config = dict(
    num_hidden_layers=13,
    n_experts=64,
    d_expert=64,
    d_shared_expert=64,
    moe_layers=[0, 1, 2, 3, 4, 5, 6, 7, 8, 9, 10, 11, 12],
    router_score='softmax',
    router_z_loss=0.001,
    init_std_router=0.0141,
    vocab_size=4096,
    norm_eps=1e-06,
    beta2=0.98,
    batch_tokens=[32768, 65536, 131072],
    train_tokens=407200000,
)
Below are experts of layer 2 (counted from 0) of a mixture-of-experts language model. Rows are named router (the router's row for the expert), gate (a neuron's input weights, with its number), up (a neuron's input weights, with its number) and show model dimensions 160-191. Each number is 128 + 24 x the weight over its row's rms, rounded and kept within 0 to 255. Numbers have three digits each.
After each expert's rows: "mostly gets" lists some tokens that are sent to it at least half of the time. This comes from a sample of Wikipedia text that the model never trained on.

# expert 45
router:140123115129153138098083129120140146135129101104180134119107123096135060133110142093157128088126
gate0:143196171132081140132139120097134119140135117120155116123061148107092122086102134121156108106124
up0:115077120149133155139112146154106096123095103146149161114124118148134103169175137139103141147084
gate1:155142128114129138107113113124201131131123139157158109105180121127125104141144164133129145149148
up1:128063089140137136156152141146159121109140136121111140136145194144101118115097133145137182104157
gate2:099134122131128154122149097145098136152114142145109139129099130148210146106101138100137134101119
up2:125165128154102116103118101136120122116126124132150140142146151123167133151112115119133121134136
gate3:124129110095155132116105161151163131154118158165139141112117129109104112102096107153122073105130
up3:125150139103156127139131137109166128118180108116124165121142147148071149097117114110093164197141
gate4:146108114100114102133112113136169109102115110155167076140080097156169114133128136099160108109104
up4:129112149102131132120161130093130155110121126148119134122101164133106087172141068174141130149146
gate5:091126147147123101156112132156139126124107127137134118148153106109106115096133104159104111123127
up5:152103107144114101136133115119116117118151123124152169120146106125099153082169101140087096123105
gate6:083125151123133142157175186119136139171152135141119118174110077105147164162116106150123082174111
up6:144136118101085143095152151086096098109152100141156097129131113157123152170108159125146136128106
gate7:124132154105139097155109101131148123099089138137123108167138144158109153131176132153161116142086
up7:119105126156139123122172138113140132157115077074120135096128128164160125119100161124111142154112
gate8:109100149119138099096111125165106120129116128109108099107161123150087153095116129128153091133143
up8:143123098101105137150143143128150133090102111173084117151095155129109126118085123141155144146134
gate9:106115136142123174150152122123091128124142161082122107074168138102159144121093149131148118105147
up9:163123153116109128117139175140116117110129128181061100133127154117082091182121139112128104150108
gate10:096167124124111152142118147134138145116099096140097101081107122126102114128145104195114130143109
up10:146109069102146129128093130178154112140133103105099129155090153119110141150098107116143134111100
gate11:137121145135146143102131165145142163109106120118126176106129110118123124136151133115146151113116
up11:139126160128125142125086147146126151125113151118119149114108129154101168112170155128101137057149
gate12:141196120118116159150090105128153133148103132123158143160160158094148129136127112099114064125143
up12:180139158102186174135079103125145138155109110121069186135125131125118138104048150110109128136104
gate13:140121126119152116126121122100150146121139172141121133147145108152118106122114153135150114099184
up13:106108111126159160126073119164141125075165085137143078124126127126113129147130100085118129059134
mostly gets: " career", "|---|---|---|---", " being", "ography", " MF", "reek"

# expert 34
router:147097169102089142090120120145100137120144088168131128144128113149113128119089106101111140120125
gate0:150140132092164128122091119082138130139140157143103128145095146108120117121058113094165135101113
up0:101125143142116154145114163165145126140109156160116085130132134134154163131123092134104180096106
gate1:138125113133099115132117127060129131140083075146144091120143155101105106105129088138112125118125
up1:118119101132109136109141116116160122121139118077096178119123149158134089116120137120145126173109
gate2:120118087102144119128137114108137118110119153154113064125151134133130168120142121171105096156116
up2:146153141139094108157084136129136134095148084103130135113114132170110149130131107169129116116141
gate3:077131132138152106117096139122102121172120130095124166118139110066109107143130127120162103109075
up3:127085137145150147145116112162107146168135126150145099126114137121109103167132112158144115171137
gate4:115130120119170148119159132187173127170117126148155142156137105155103145134134103115171109136173
up4:150140127139143153162158166127145113121135120145131089127117124157133150119156147116135159154132
gate5:125150103123124132107128112151149116110139127143111147087127091162127078124105134135111107128145
up5:107140123107168107116141139123161096116095088160131122116164137117158091157119160090173109131152
gate6:154152151162130159135121111107143111104136113097121132140100131133138120122105093086079136118116
up6:098112125184113131171153161150154106147150139156129141159120100170095164087129131091097090136142
gate7:158136160090126126119137124135144137148149162121177134112187129137129124125152141110126086129134
up7:128084151124132164090188155112129154157136152172127082097134159117177125096141137127146110186132
gate8:120106138151124136098092106139124138122092164137133137153128158141115150156125138205136125095145
up8:112099111096170115123091128164119105193121128146113127106135180113099107096136129108134061099152
gate9:144162159113122118108128147115151143120162137149102113121113113095144105110110125155105105117093
up9:203099127125136112112155113150111080125096104159147096090124120087157111136135165124164105146108
gate10:127150142162133128142177133103129134126106129106135139107090075139159118127111116110131100169139
up10:110127112115117128144150122128105160166174099116173142098089134137154124105170094138102127156115
gate11:143128130113123129115141156152139131155170097154139091143122156114143121095112145143112125108140
up11:121144116140112163127120116111130096131136123105168132104104211131158120172132138102109132155126
gate12:147107125135089140130145119107102174112118104142097077106122133126098147115107146099092097089135
up12:159121131140091131068119157126155130141144107143149165115138123142117089091093088162131103181102
gate13:143130155126125151133140134125118123123117152106112145138139166151100122172166103090174119132126
up13:098158098119149109163137119110089130173148118163119101139117126142116161102146156138128160115116
mostly gets: " in", ":", " on", " with", " at", "ated"

# expert 21
router:161089123146079155125100117121080133150161099159160149149102096089129097126127094149154134128098
gate0:074118154114085126133112114095104145137116117103143119172128164114148107155128128116130121155113
up0:113087123138157153084123149192092136113136105113125122139128104117117115110126182125130156082132
gate1:180082129145132116095121113160123148097153149138108165109114140177131106128143157129138130086117
up1:138143128070111055117123098122099154133121134113147125160129109121081138126110147128109153152127
gate2:137133167093174147138132159136122108113128150120149130116134151152141160155155131121158150119103
up2:135112143097112143129140095133095155140153127120123152130102135146128136109169158130151110138086
gate3:135122143146097106154136096123130139152157166161161150163132112140151140143135118105115127134136
up3:129163093179165122147174191132147134128129163124137165127158105141110101124167117155126118173134
gate4:110153184143093158119146135130073116151099134163144117141151101116124130127112159110138160127147
up4:129132122105121153135118127142100121133148186114142098132140139122095155148120148149124042134145
gate5:132137104144112138125177134131119154118118174118145182129092119126120133175187121085079167158088
up5:111123122134133125120131114130101110113092087204109109100111146143149106145113096175124120151102
gate6:117151099108133101140133149080123151130125093152135138153109095125113127109123132157130073140163
up6:145134127125101187139133127165169099146124110124171103184113084114117112111112103163146117122112
gate7:127143103166206122138135152084122156133113156135151142107144092147112107106121158125142149132146
up7:140116125139141130107123153107169101154110137129148116149134136144106178133142124126170155107120
gate8:133117132126121120132173145135112154131090129195091149148120085124134161130138126150117192103114
up8:093131143140200101125116123126141146138108109123148147079118137138135146119108134139118128105115
gate9:119149096099139108129148111112160153098110107121115147147140138113154137150048124105117146130110
up9:098086104110137143114132111161107144106065127110082132109146140089110137146117143129084130141191
gate10:155123127104092145132145173136152126110140170147124110124108085138132139105130125155126161132135
up10:095121140080137143144150109082097136168099119135156118141135140182075149122152150125084133114130
gate11:191115110102164117119126104147149116121151160119075102157108094095136156106115115136140183152169
up11:161120110105085118140110099087131097102132084154128101098102153137139181152123105121151101132139
gate12:140109127124141122146156126164167134129140138109153146130161152147172099107125145105099093151109
up12:112116141140117139136150101160081107123127097104149194176104177100109115140154120124128112171114
gate13:156148101179093138135113116181112138145136115128129120156155139117152139100122109112110116130059
up13:127157133158102100155118123136126127084175116107137135140147149121127128124102115084118097126153
mostly gets: " Ed", " design", " Robert", " Kn", "ft", " called"

# expert 29
router:159121107134094142100097128164131150156131088154128102147108101117140095148128109084135155135123
gate0:164134157067153103114160150123103124177138137137119115095122104107118145157153156150139151110158
up0:141111129147137153146115140152104117097090093148126127160070175159162103101158108122150126081114
gate1:110131125111137140143133169153114102149112093154153140153099157112150112117158108128138130148189
up1:105155088106142138161147169117112127098152163108090116134099166107139156108110182122120133144107
gate2:083124121169134152114126145152144138137114122183130139118149095122150112116130168169090180115095
up2:170128160121180138147101101132173130119160126117139141161160137115135085143085113144136104123143
gate3:161079108127116138111115143178127146128138114146127128110121125108160110119129167156162142140106
up3:130125123104119150088119134108137132162158094122158141176161135115119108130113098117154152163149
gate4:136137102109092085107162132130099110093107132119126129115117182093151114115145120105181133139126
up4:158184120093107111149110148105131132147123091130108074139133100143130147104117158160184129159149
gate5:146122165147082120132119109161111113137143097151160145108130114135132124154109140144151151144145
up5:114166082147145155149157125086098143148121113148148143129154154152127135143127113114100153114119
gate6:098095095141117107149118143132112126104136121136158120116108107104098132059161105115107114136099
up6:137118103133132112164085144145095116121114086151104162124127140074117131135135138118149137145138
gate7:107119151138109133143157115166117152152140135138107119138111157145102107106135119104118185154132
up7:155093134115157150146113118198122139101168125136121139134147127107135124109129117118070146145125
gate8:114117123179152117130119085117102115205153124088107153099091163145092120138129115098095160122112
up8:157143127118127139160144148104129124189125143131119154099100115151121103133145111113137104139119
gate9:166054147102095154148099146124152154131119139148120139112123092153138124122132097080117120113142
up9:148156131081112139096108146141137105127129151132109126147157130176098157139063130134108146121139
gate10:126138133126129139166157131128091138155155147150135148093144106109153133109116116102111150130117
up10:114150109122094105103111111130156105115154110111092131096129135161138138144125123159162159150101
gate11:142128130095151107136118127123122100109117158151125087088123164092163078165135124113136125109144
up11:144093114137128080124117146083104122140109148107159104106116138121085130116099147096127094143125
gate12:118119085161114105161142168107122114146150145130117136171128146112134153117166130104127130119150
up12:081094098141124096132119106106158141148148087093130140135164156143116147135118102095147175114117
gate13:122124161126146122131092107130130130135127104113115086178135158130093116134150142111151126109151
up13:146151071126137146107146145116188104148145098145125133118094116181121145111122083154149120140122
mostly gets: "\n", ":", "==", "===", " =", " =="

# expert 10
router:155115150106123153115102139110121138152136086154138147158066096122136116148119135118158155090098
gate0:163140136158118102145140132128140132113133110164125137101119105120118150139104096112136128142169
up0:166144120133118123102140065118111123116155163115157159124121138114121120099171132122119121126119
gate1:130117124163142131043140132127136131106162154131090137139119062119120139101113167118118119094170
up1:130102145119103125103148109080132116115156113120178142155103122157112157131105153133109102128098
gate2:127158131168116140098156079104112157168107112127120139125161123163159139141162113090168116128132
up2:126131115121175127130140160150105154118104118137109123119141131075075139131159123126162113122138
gate3:159129127110103142106106131160117137142166035153113124143146106142076104093137106144108134099134
up3:153070124144120082124093094138175128148140135077150137108133147134111107120131125131157176127151
gate4:147104089124141139134117154133143133160105149144139125119149127148103161078152122117106090150196
up4:152132139161151120115071147111182146068139132137166124114103131101121134110140129128143134156111
gate5:112097157109096127119106151114132110126146104080124149115064128160123164159152145129137115158072
up5:130118139126122119148114199119120178146111158166156116183106090151137125178136107091137131104144
gate6:088106073137140143131091122128121144133144117175115125106118100104160104147129148086119118108117
up6:158162102087091144113142108156154128102119145131124157156117203132135116122150145105118135156150
gate7:148103124147164159083141105112149064160153127072170127115134097160192143123117128140082114153094
up7:159157159140152106159107116141151137149136155127173141090114177132137140096106151130143112106102
gate8:116125141155158134164119135130090122151135154141101140121128104136143167110114153170134136136132
up8:159094147124131124150089142168121100173088135145131139159143102109111182153127126173125117160113
gate9:106132116153101157142118173121150078145101111191129151138119126089090074120120103117131115088126
up9:133149141107173140106104088153155136147142141113142128131102135155159147130107162172110147099098
gate10:106155074142092141143126140095157146141108107156148109097119134129135123121152107145132148126116
up10:114122139148128157145129115137122156139098161073135139170149089150145167103145117088123144113158
gate11:130089174115144124142137157125118114119126109129148146148149136090160134117104136119101132119174
up11:103125123161093107133118121136124079085186102162146132116134126100119139112129142159097119160139
gate12:166126138120133172137100144185125145162092146133117097129125148135117120124141099164118125139117
up12:112191122152126152107125103164111062108112138136136131189149116098122163175123146143136124126160
gate13:156102108056140123112163115140189111150151113114115107101157140117141132126128118130114149087117
up13:124139089120136132096134156161159103134133109087103160124135151128154171114122094160107117156133
mostly gets: "===", "The", " oper", " trad", " ===", "See"

# expert 63
router:174090134126089183142118108130090091146145131129131145117140104178117137118083103113132193145104
gate0:142149093107072102141106098155124157147135101112071064153134157150104115179136111140113168171094
up0:145137135167116174146153142127139122079137132110091102105079143141094110117101108118106142129133
gate1:137109121128113130125153123113155135138135131104096096159138159140146098150119147113096147153113
up1:127132153096144139121199114134122135139097125127139165131132131149200116134098123132130165132066
gate2:189165099137127137096125155144142128144123135128173129106139146136136166134095117149114120153076
up2:116163125151098163150172100114121125111146109126148130152129131083095148118104152167142090105089
gate3:160151141127124130143139122159168158073144073143101167151117154141140158085120110160161157184127
up3:164120186163086123128179128134136130162105180103123124149129152111088089093133123135158163103175
gate4:133136159123154148121139133129123149119107115131155125115144182180142135129153143119116141120118
up4:128188087126162060137118113141157156151118154107106156098125137114105159145130125134114108125107
gate5:134091105156136151088130133116128144111179104118168127141124120125109180148131127168114125111104
up5:116121133115159131152085119155164136157108117093156132141160134124113133167155137122138107062166
gate6:128161134122124158108105134126125107137072122145133138116124122171129136099177138115162140110136
up6:123133153140130121180122140146125145146155115109145116141158169141132129150150111134144163144094
gate7:137175084147127107091112117143140084184106143086123132142110127117117138103126150136108141128135
up7:125145110113150147108203096138123146136155156088149179108098120130119145142080105146093125186124
gate8:082133142111083146136122154114107133107145116117109118100145132094151129126139142153158123138151
up8:122160123108106135163086178112137147146147095129151096147154110152116130107126114144102095136123
gate9:112129165108101109152140096126158135123151111157138127130101127120113122132117140139107102134143
up9:114115094105130150121080115132149174165120136125159131158115111077089137160093149128115118119128
gate10:162141117143085107122130127126133094110117141112143045125141126132136067111094083146097147134194
up10:095123137112125119156145151177128091113145127135132130120151130158116131136125080155153141172112
gate11:149144109180101129160156124134104096114113188131118109110136133157112114146171122119139111121133
up11:094142127126140130086202097203119151119083112145122126135151115127173152151146140123112149112141
gate12:106148136097135154104149141173139086178093107112158125107117160135132187152115117099087145155103
up12:195169129108133098147140135134146132139073114098101163131136153111157131166112105148088136134157
gate13:137155101093125107151096151159116121118173135149101070105170101117157131128152128119112098108179
up13:149103104150147148129085117143091104110139128163131149113128124121115123187116085139139149105107
mostly gets: "ians", "son", "ience", "ado", " Championships", "ington"

# expert 25
router:111120113128156104120123085152098149147133152152134101123088094121132116141116112118166179120129
gate0:112133184111150094124137092089141159137112127177133160133122131149192076166111068136137102144151
up0:143148144122124111158149112091165133129114118102126124143129167127151138121147156114102115134140
gate1:144147108153108089146104158155101107124102111142067167076114094131105130133119106150133113096140
up1:119142103140145064088128118099103141082099101154122123144085140114118067110089109096143125125115
gate2:118144107162107103131125149130148175121135109122127140107148130122122111141100125101152119165159
up2:110113155138151124129153137118125121149100166097114114122118155137098122100098121159163128147129
gate3:127136155132121106126181133141054100165082138137114096131124111114129144097112134145162141128117
up3:080133144122142136109129129129059145183125124109150107127139152152134123121136117139116133157134
gate4:125139158167142138119118088103115177136104122162155128119120083119154149120145143151172086149138
up4:137132145132057101150123128095111093128154160109165100131131163148152103172124107073114144133122
gate5:137127171074133118150138116136132112122148138134102173135156136136144109119126141126180142139087
up5:127125105099117146153119141142141131120107134128109131110082133171166072152141155122088108101186
gate6:109128150141152137163183111107143106174137122138163106126139115106072133149188136113128132107114
up6:094110132175141130126129121123108158114108076123161132147175133136123110125129100138098108136102
gate7:152140144150109127113164076120134135114187061104099124120133125114107124109131094109083118114165
up7:160191140137114144090162118128125105171134096125102132126154107142114133167119130102086122159114
gate8:110163155134167119081167127098151140116107148132129153097155155108165116145136165141133216147130
up8:136118129082121152143151126154139131104112109162100087124139145103179136139141133154149104123161
gate9:132146126134177117156134119179148131152125155156122141128136135118142114102133121167123151131190
up9:105111114078178110113145141100115123105150146103108118119134126151133129149138150141137103103135
gate10:164161128098118088127109074118121138105118165152151119107112151089086091121137134077107129141147
up10:176131118160084061123111130179130117137098136133113114160119136133146116118114088085143156129107
gate11:109097161101172128139118148113150142144144082136117171196098152143136107110130138135139119131130
up11:111119105116115110149141151105145139105113112142140146185125116116141115164134132152137137116085
gate12:122104117108130129123110138106093145176148130116133130135149179127144123177160070127106137135133
up12:132092159094131144127120109126161132179118112132114148137133099125087154103114132112105129075115
gate13:081182096108136126138108093188096113153131135120121113121122127130110097176090160121116154125149
up13:091130095183140115131139109105072131135126151110150125125162130118139137143136164118139143136122
mostly gets: "°", " out", " cl", "%", "′", " km"

# expert 53
router:149099141134135151061124113147147116156131133152124075094130116124133056132124112099131138125124
gate0:098113138153125141107122139130110096174142118157125133135147122109092086112115155112171159134132
up0:193170127124152115131095136090115144124143167098149146104170109157109146132118126117136084090131
gate1:148164099080114123103121113100145094174091124125089107067113096138090120109145120097109157130147
up1:105110116134091101091130125127138135127126111165111104116139135082147167135180157149117098077161
gate2:090109122113117135122160135131111117110080145137133103108153156155142126094133108094125131145144
up2:118157132131100135121148119127119122132118055148141079155150158143102164118104121126136157156174
gate3:170188117138125133153124136133122138133130140156118118126125108104110118135114142136138111102100
up3:139127115137146149042109132140137116122110152112136123134109155119104123130115114139077149072096
gate4:126125151110112156129114109141092113146117140107081088178097103095133127159123142105137110139136
up4:098084107106078146106116116115067149141112140112089092123112135129180095122194117128137113140152
gate5:109098074138113149120123105102104132156106139143102142120152147093145084144151134117152113087135
up5:158102125141141106125130128127130083131124122135153147159164143129121137126141089120163117103180
gate6:088143144066127095176135143105114094168085108144105135084118129123188123130072139075091179110153
up6:106125126097183118134119154110101127126095123133137077120132144101137134171150121085100150157144
gate7:119087144138132132132105114120163118122120134128162139114152139134064123127116096121114103149159
up7:143097146152155139141161167127102120129147117100149126201144079155143160071128083110125178119104
gate8:126102092068167125114131157099170079145123113129154118129110175121150129137123125136145146139133
up8:144144114114100112126098147156126142134110173135149138121121142121151121136133185127124105091126
gate9:150112112157113128116133134060094174131163119110141108116109091173147101110132084159155097126102
up9:080117103141120142092134132082105122140123144133129138127105136107092143120162131094105184089158
gate10:143082150105147153126126107157078125165126097156145115107108145103148167175109139134105195143120
up10:125112172137065100146128135106074129124138087183088108136164141137139135170113161113153138115133
gate11:104145167143131087160138125146107126099145097145142131107138147162140141137154095157119109110120
up11:135113105140086127114109112122106140139123145116078149124129110162090106157143132147127091123127
gate12:153169112121127114090116116133109133141122095106100125107161114112108116139121120092122152130158
up12:134165134131169131107087132118111146076145144155154113147129125107131157127140111148100090156138
gate13:109138135150133102130135110090124104111126145109104133114106122105116137129149166137123120121125
up13:116129181138125130152130147107050169111125142112117158124143107106102138098151130132124139162154
mostly gets: "ter", "te", "ters", "ton", " New", " North"

# expert 41
router:146118142148110111114144126098104151115129101167160117132123110168150116133104082121139157103148
gate0:126133098116131141150163146122119094161129088108126140138068131112177154094144126124111153121113
up0:106131150149137121115085099169141106142127142154119121099124133090109129080129144122082119148138
gate1:129132183128148143111111102149113148117111146135141134101098124144148179176163134119133113168115
up1:163107128123084124101127172131138098125147121133105125110172115117124113114139135139074206122122
gate2:126148103113091138153099107160197123126079119126100095162113152118137116176154135134107100125188
up2:146149132148128147151097142128116118153122129114124122149045131166132156124122089134120152113151
gate3:101148155094113125134149137113131145152150127127141141141090126149156124172096134125168149135091
up3:167182112151164136131106127126157135111090133133133143097143109111136161155121128101133141125172
gate4:129146123099150147179154130160116142140146133156144151131097123157123126092139126091141169139120
up4:112129112132153152156135152180148098086174139116127101104130164103143113156134108150097143130094
gate5:113152126195094093143087152140129142135125131111168146107130095111106178159130076140150144124151
up5:142131138118151151162118097106173086125114108113140110087161089166154125132114120169111121088116
gate6:148135114158127098065143166075143180116116129103119146101150150086132117092097124136098127081160
up6:113111126159149140081137155149119137089129080137133154142178134084082156074121123141148127171160
gate7:126107154138172090152135097154100142138165145116106111097131140118131137112169134105120134134153
up7:114139101128144103151111140104126108148111151112169144161160093114157103165174093137128111105168
gate8:129127133112127155159134135142135133074081116137154143126155140103093127149151101151134115088110
up8:106126132113115128162123119131102168105145135080151117112171108103125080127128089149139116130106
gate9:113110115120100163112131137117179127162171099124112135128130170120106128087170170113204119111125
up9:135131117108154119088142124127176146183117145111141088134144134155143120201146114136143109146186
gate10:169127137117136111169125124146103128124085115134129149148132116141132181158144115092165133113098
up10:163118164087086139138128141144188089128117150123150125113109124106125109104151113155110149116135
gate11:124132084205114070168126082122154181133133088132103143125123078134111115113106120108146129123140
up11:104129151126116111173130117173135140102098124133148137136137120088085105102174102109116119130162
gate12:125126126145149112151151146101069109140105143119130132071111074154117119171107130106119140141158
up12:092109093114140105134077154128142124123091099121085157139150119096115128149113116164114173135084
gate13:102118164139143104136117145143070133144139110171144128148160143111085160129123066162134119158133
up13:119107148109154091132130127110134136123138144133141153136113074168151092085137119110123108121147
mostly gets: "op", "ow", "ag", "rop", "ock", "ip"

# expert 5
router:143136132155116114121116100114129109166161144172139133111106084143184127140116113094126180114129
gate0:121118144160152104115141111119120143134120141132175151070132104133122081103134077099128145140131
up0:148137091120128100118146171155137159167132120104145120121123081068140112122057198129114104108141
gate1:154159121100148130146116125144106147135117139130150149131099137142124157078124143125142067100143
up1:147103104116081108136174106083170102161129156152133148104179129160140143126143109144122158111132
gate2:136112103100118133112080146147096121112127153147139085115127086148123090120113145111089103121167
up2:114127129138112115135132106157092090122087129106104136107122135128109106141127107125116120166095
gate3:132129142160117138127114120102174152130128110133119096135119125100152142138103133126115160170107
up3:118136146108077072075148121135149121116131121120107144131129152139145112094149122141135158124099
gate4:153135141128142139113099142137194115138118112130110145119067107098111097081124136112127126140135
up4:152115119152107153126108135142142115145171135136103107122111175155145152143137121196152184115143
gate5:101119146148056122137159127141093094148144115139110097105124110113162097144122144133142122138140
up5:115144129134126129144118129133111085164115152137117068170091119144131158112153153149129138090161
gate6:105140105087097122111127112138137108149140121111134121103101152159140138149172116079121102104121
up6:174150120142130123161155113126159163144191100136129116122137114105074128113156149155141155142134
gate7:145113132160177165131137086104139109109112134106119145137106130161114134157129103128117184141128
up7:159142130135144118157148106133117112097164128150157093140154086171150109090151091121159127116111
gate8:128087110121132111149101134096144124089133147114101130110112114137175094136163093131118104173109
up8:094072131142138169128109133117101111134144145084105165110128139107098124076145135137119103137161
gate9:105117144082106152115149108142188153193084133129129140116129187105128132115151137166116064092123
up9:117150094113109112125103143101144093149057173150104128090123129112142103136107144123129105158155
gate10:093113118118154141191130122089103074161132177122153124116143125180143128120100061145091155108136
up10:153163089105111129092128131088136126130117153132136110120151168154189165083142099149101160122150
gate11:135104135100166110111168096130137145135132136114131149144136154120120111121111138155089123141107
up11:139128112143093095099114176136083099121129128107168145079100152144080049158114161131098149126149
gate12:131109146089139099136124125114117116115131184135132131179121072128121127113153126081077117081116
up12:130094163135127142162141166142088144161121091131116076151121097110123134174137115195129129143107
gate13:111124114076174123083145158111114107132119159118124118176123119114150141162117126123107124132136
up13:155144165130109163171100109066151112065141152142084102174121115129106085107076110142095114139080
mostly gets: "et", "ic", "ing", "oc", "aking", "ass"

# expert 46
router:143120107104106108119103113132111112155114081125152084136098137135161099130124097106141135105132
gate0:122106090109143148131177137156118165156138153133129125105149103169134122117137150112140081118139
up0:116106113159123124110121154120177131112139101092104106087122128139184169149097137078152170139145
gate1:121130118150092126166181093135069103154144088143122131110129148099143114070088079101139089104168
up1:156154138136124136138122131159129114127108099149154090081084149161130128108109120121132085105176
gate2:098097167166128111170122100109121084144140110128091124146128058121156150093159151126102082131090
up2:139110124150134150141144155157115139126120155116177111119109136115097087123089157126139122175126
gate3:136108140146123102072095128140122142110100128124120161120115144112136130127129117074126147154173
up3:144167164170117151102077099166122091117118128075129064111118112112097127136113134078083099145140
gate4:139119130120173155147126136120116118108150094123139102098129151132133112099091140183125143156100
up4:131107087129078153127144143105131158178112121085164104133150088122103085126149135136101116157152
gate5:121089142112118129157138118127093125109095111139096093156109094124108112164137140124116095137102
up5:141145107165169070112116130125133136158163063087116116128142125135098140078135126136160154108106
gate6:129113091105113089129111144152136140125151097124117106134119149103136124158133159132099128116096
up6:161122107105141155121133100098151098154093139094133126116107125133128156118144124117125140147108
gate7:149153110162110185134142115159108114154147159140174134124122130131149141123175140127139102157129
up7:103142175125147087140148130124154117098163143134142164117092124179181163118091164108094156112173
gate8:127108157100127121155141125127102147133120088159144168132151132105113134112111118120147092125134
up8:122095136113116142125092112080147108107151121118146142081151107120163135161096092115145087071132
gate9:123141098117116133123128159150120136147139098109140145130156137127140107101139128062149087163146
up9:100162142102120164152143138161122163126111120146123125138141179117139118091142156122149098126110
gate10:157116145105130140107135118145142108133134115128137148131112117133097110140131111122118132124089
up10:141128105151085136088108116112139132136101128096121177136111151107097136162122081116084149132120
gate11:108123158124099123166132122118116150153101140130104117141132102132132155159127101138162150133127
up11:140124143157109129169110140107144111120152138099123118109146105155140147113138110132102108133138
gate12:144169100117099129166143123132123110152119138161164142102148134118108113147117180103135091134156
up12:154118143144120115114113115147125105122095146115130142139116131152128116088099135080126051079111
gate13:092120110151158133123096105101132122143140159130125116143142169128137117135094125142145141118143
up13:129115104161100159149099130102115195130144153133145118141131102096115057127109130090095125100118
mostly gets: " ch", " comp", " cont", " sp", " con", " se"

# expert 50
router:148121146135168126092124140129138108138150108120146111157088081138129103137121111118159131119133
gate0:098125156097117108122201114112146152139110099131162135127112115119125143113090118154069121121141
up0:092142177153139128088166124139108134107148105113156157128128099125143086140104126095137097142128
gate1:127164137078142140142155158149101103119117136128141144137186080099115111115124120157121115123132
up1:112124128125154117122149105161131168125137122119169123102116101143107120123126117120126130137168
gate2:139140144112149144133109115085153130126132153148139154121115119149140126149134118174096099119122
up2:145162137102139160133158100137145146131134166165114152144103118105120128111127150161104142137120
gate3:136134087108149124172088140164157101102136134088157136134113132133110122119119187134108160100117
up3:156153128130114141105106134124130143086155144126147117136109153147153139100092136149123150185154
gate4:132107139131105122126154161104144097125138140137093131128183118115133097111175123117153151114155
up4:142141178121174120101108087185111148152127093166062109179073092148128167147123119127099126107090
gate5:151151035111106125166102141113073135148142116138137147137097096118103140137117177159107157075096
up5:114153164115105119103160132119125122134159119164132146135137158104172108110131146122154148145143
gate6:121131109137123121117131133127164108126075137162118158120144110111121105116095113121127128154160
up6:153146099156132136110127106143134148115165119134135120119128129086147093123121144121108130109147
gate7:107147129153141111124120113130075114122115137125123146103106088099112093186101109123149142162150
up7:154088128122144121096153140075130111078135142128123149116060127079137086122134131093137140098153
gate8:105149142105149093140119120140085117120130115138188099148138094104153167088101134181170125118139
up8:149100120129152117140119157134142078128146119143166123137152092125148121148134144088116129156112
gate9:146186100099142102097103085168110117146097121134151135119147140147112154125131094103139081142111
up9:120082128135160109159123130143134126143123102147142123140135149130116060147112154127109115117115
gate10:120129126143104139127094144113172117174116146110146154134131129110124114095158120154137129121125
up10:107112131094146116145138101098116125089148137115164129127158141123152107110134147109086121087137
gate11:144158144132092155098112117113162110123133089121128139107120104074151089150161132126121142105170
up11:076131122117110146119161122133104141096137148149110106109124116153149126115100159112101132119150
gate12:113109112144159126113138104128114144107183121154151110140112112098132144088135149127123152122097
up12:067139157084126144108157093130172132109151092096174125112166185117123141122143146148120143141122
gate13:131165141119184134169135161101122123099139104114148109127132142099127154130073086135135153124113
up13:130110115127150118127124153155157162072125164153117119123116131093113119101149132150138078130124
mostly gets: " s", "c", " S", " C", " rec", " ev"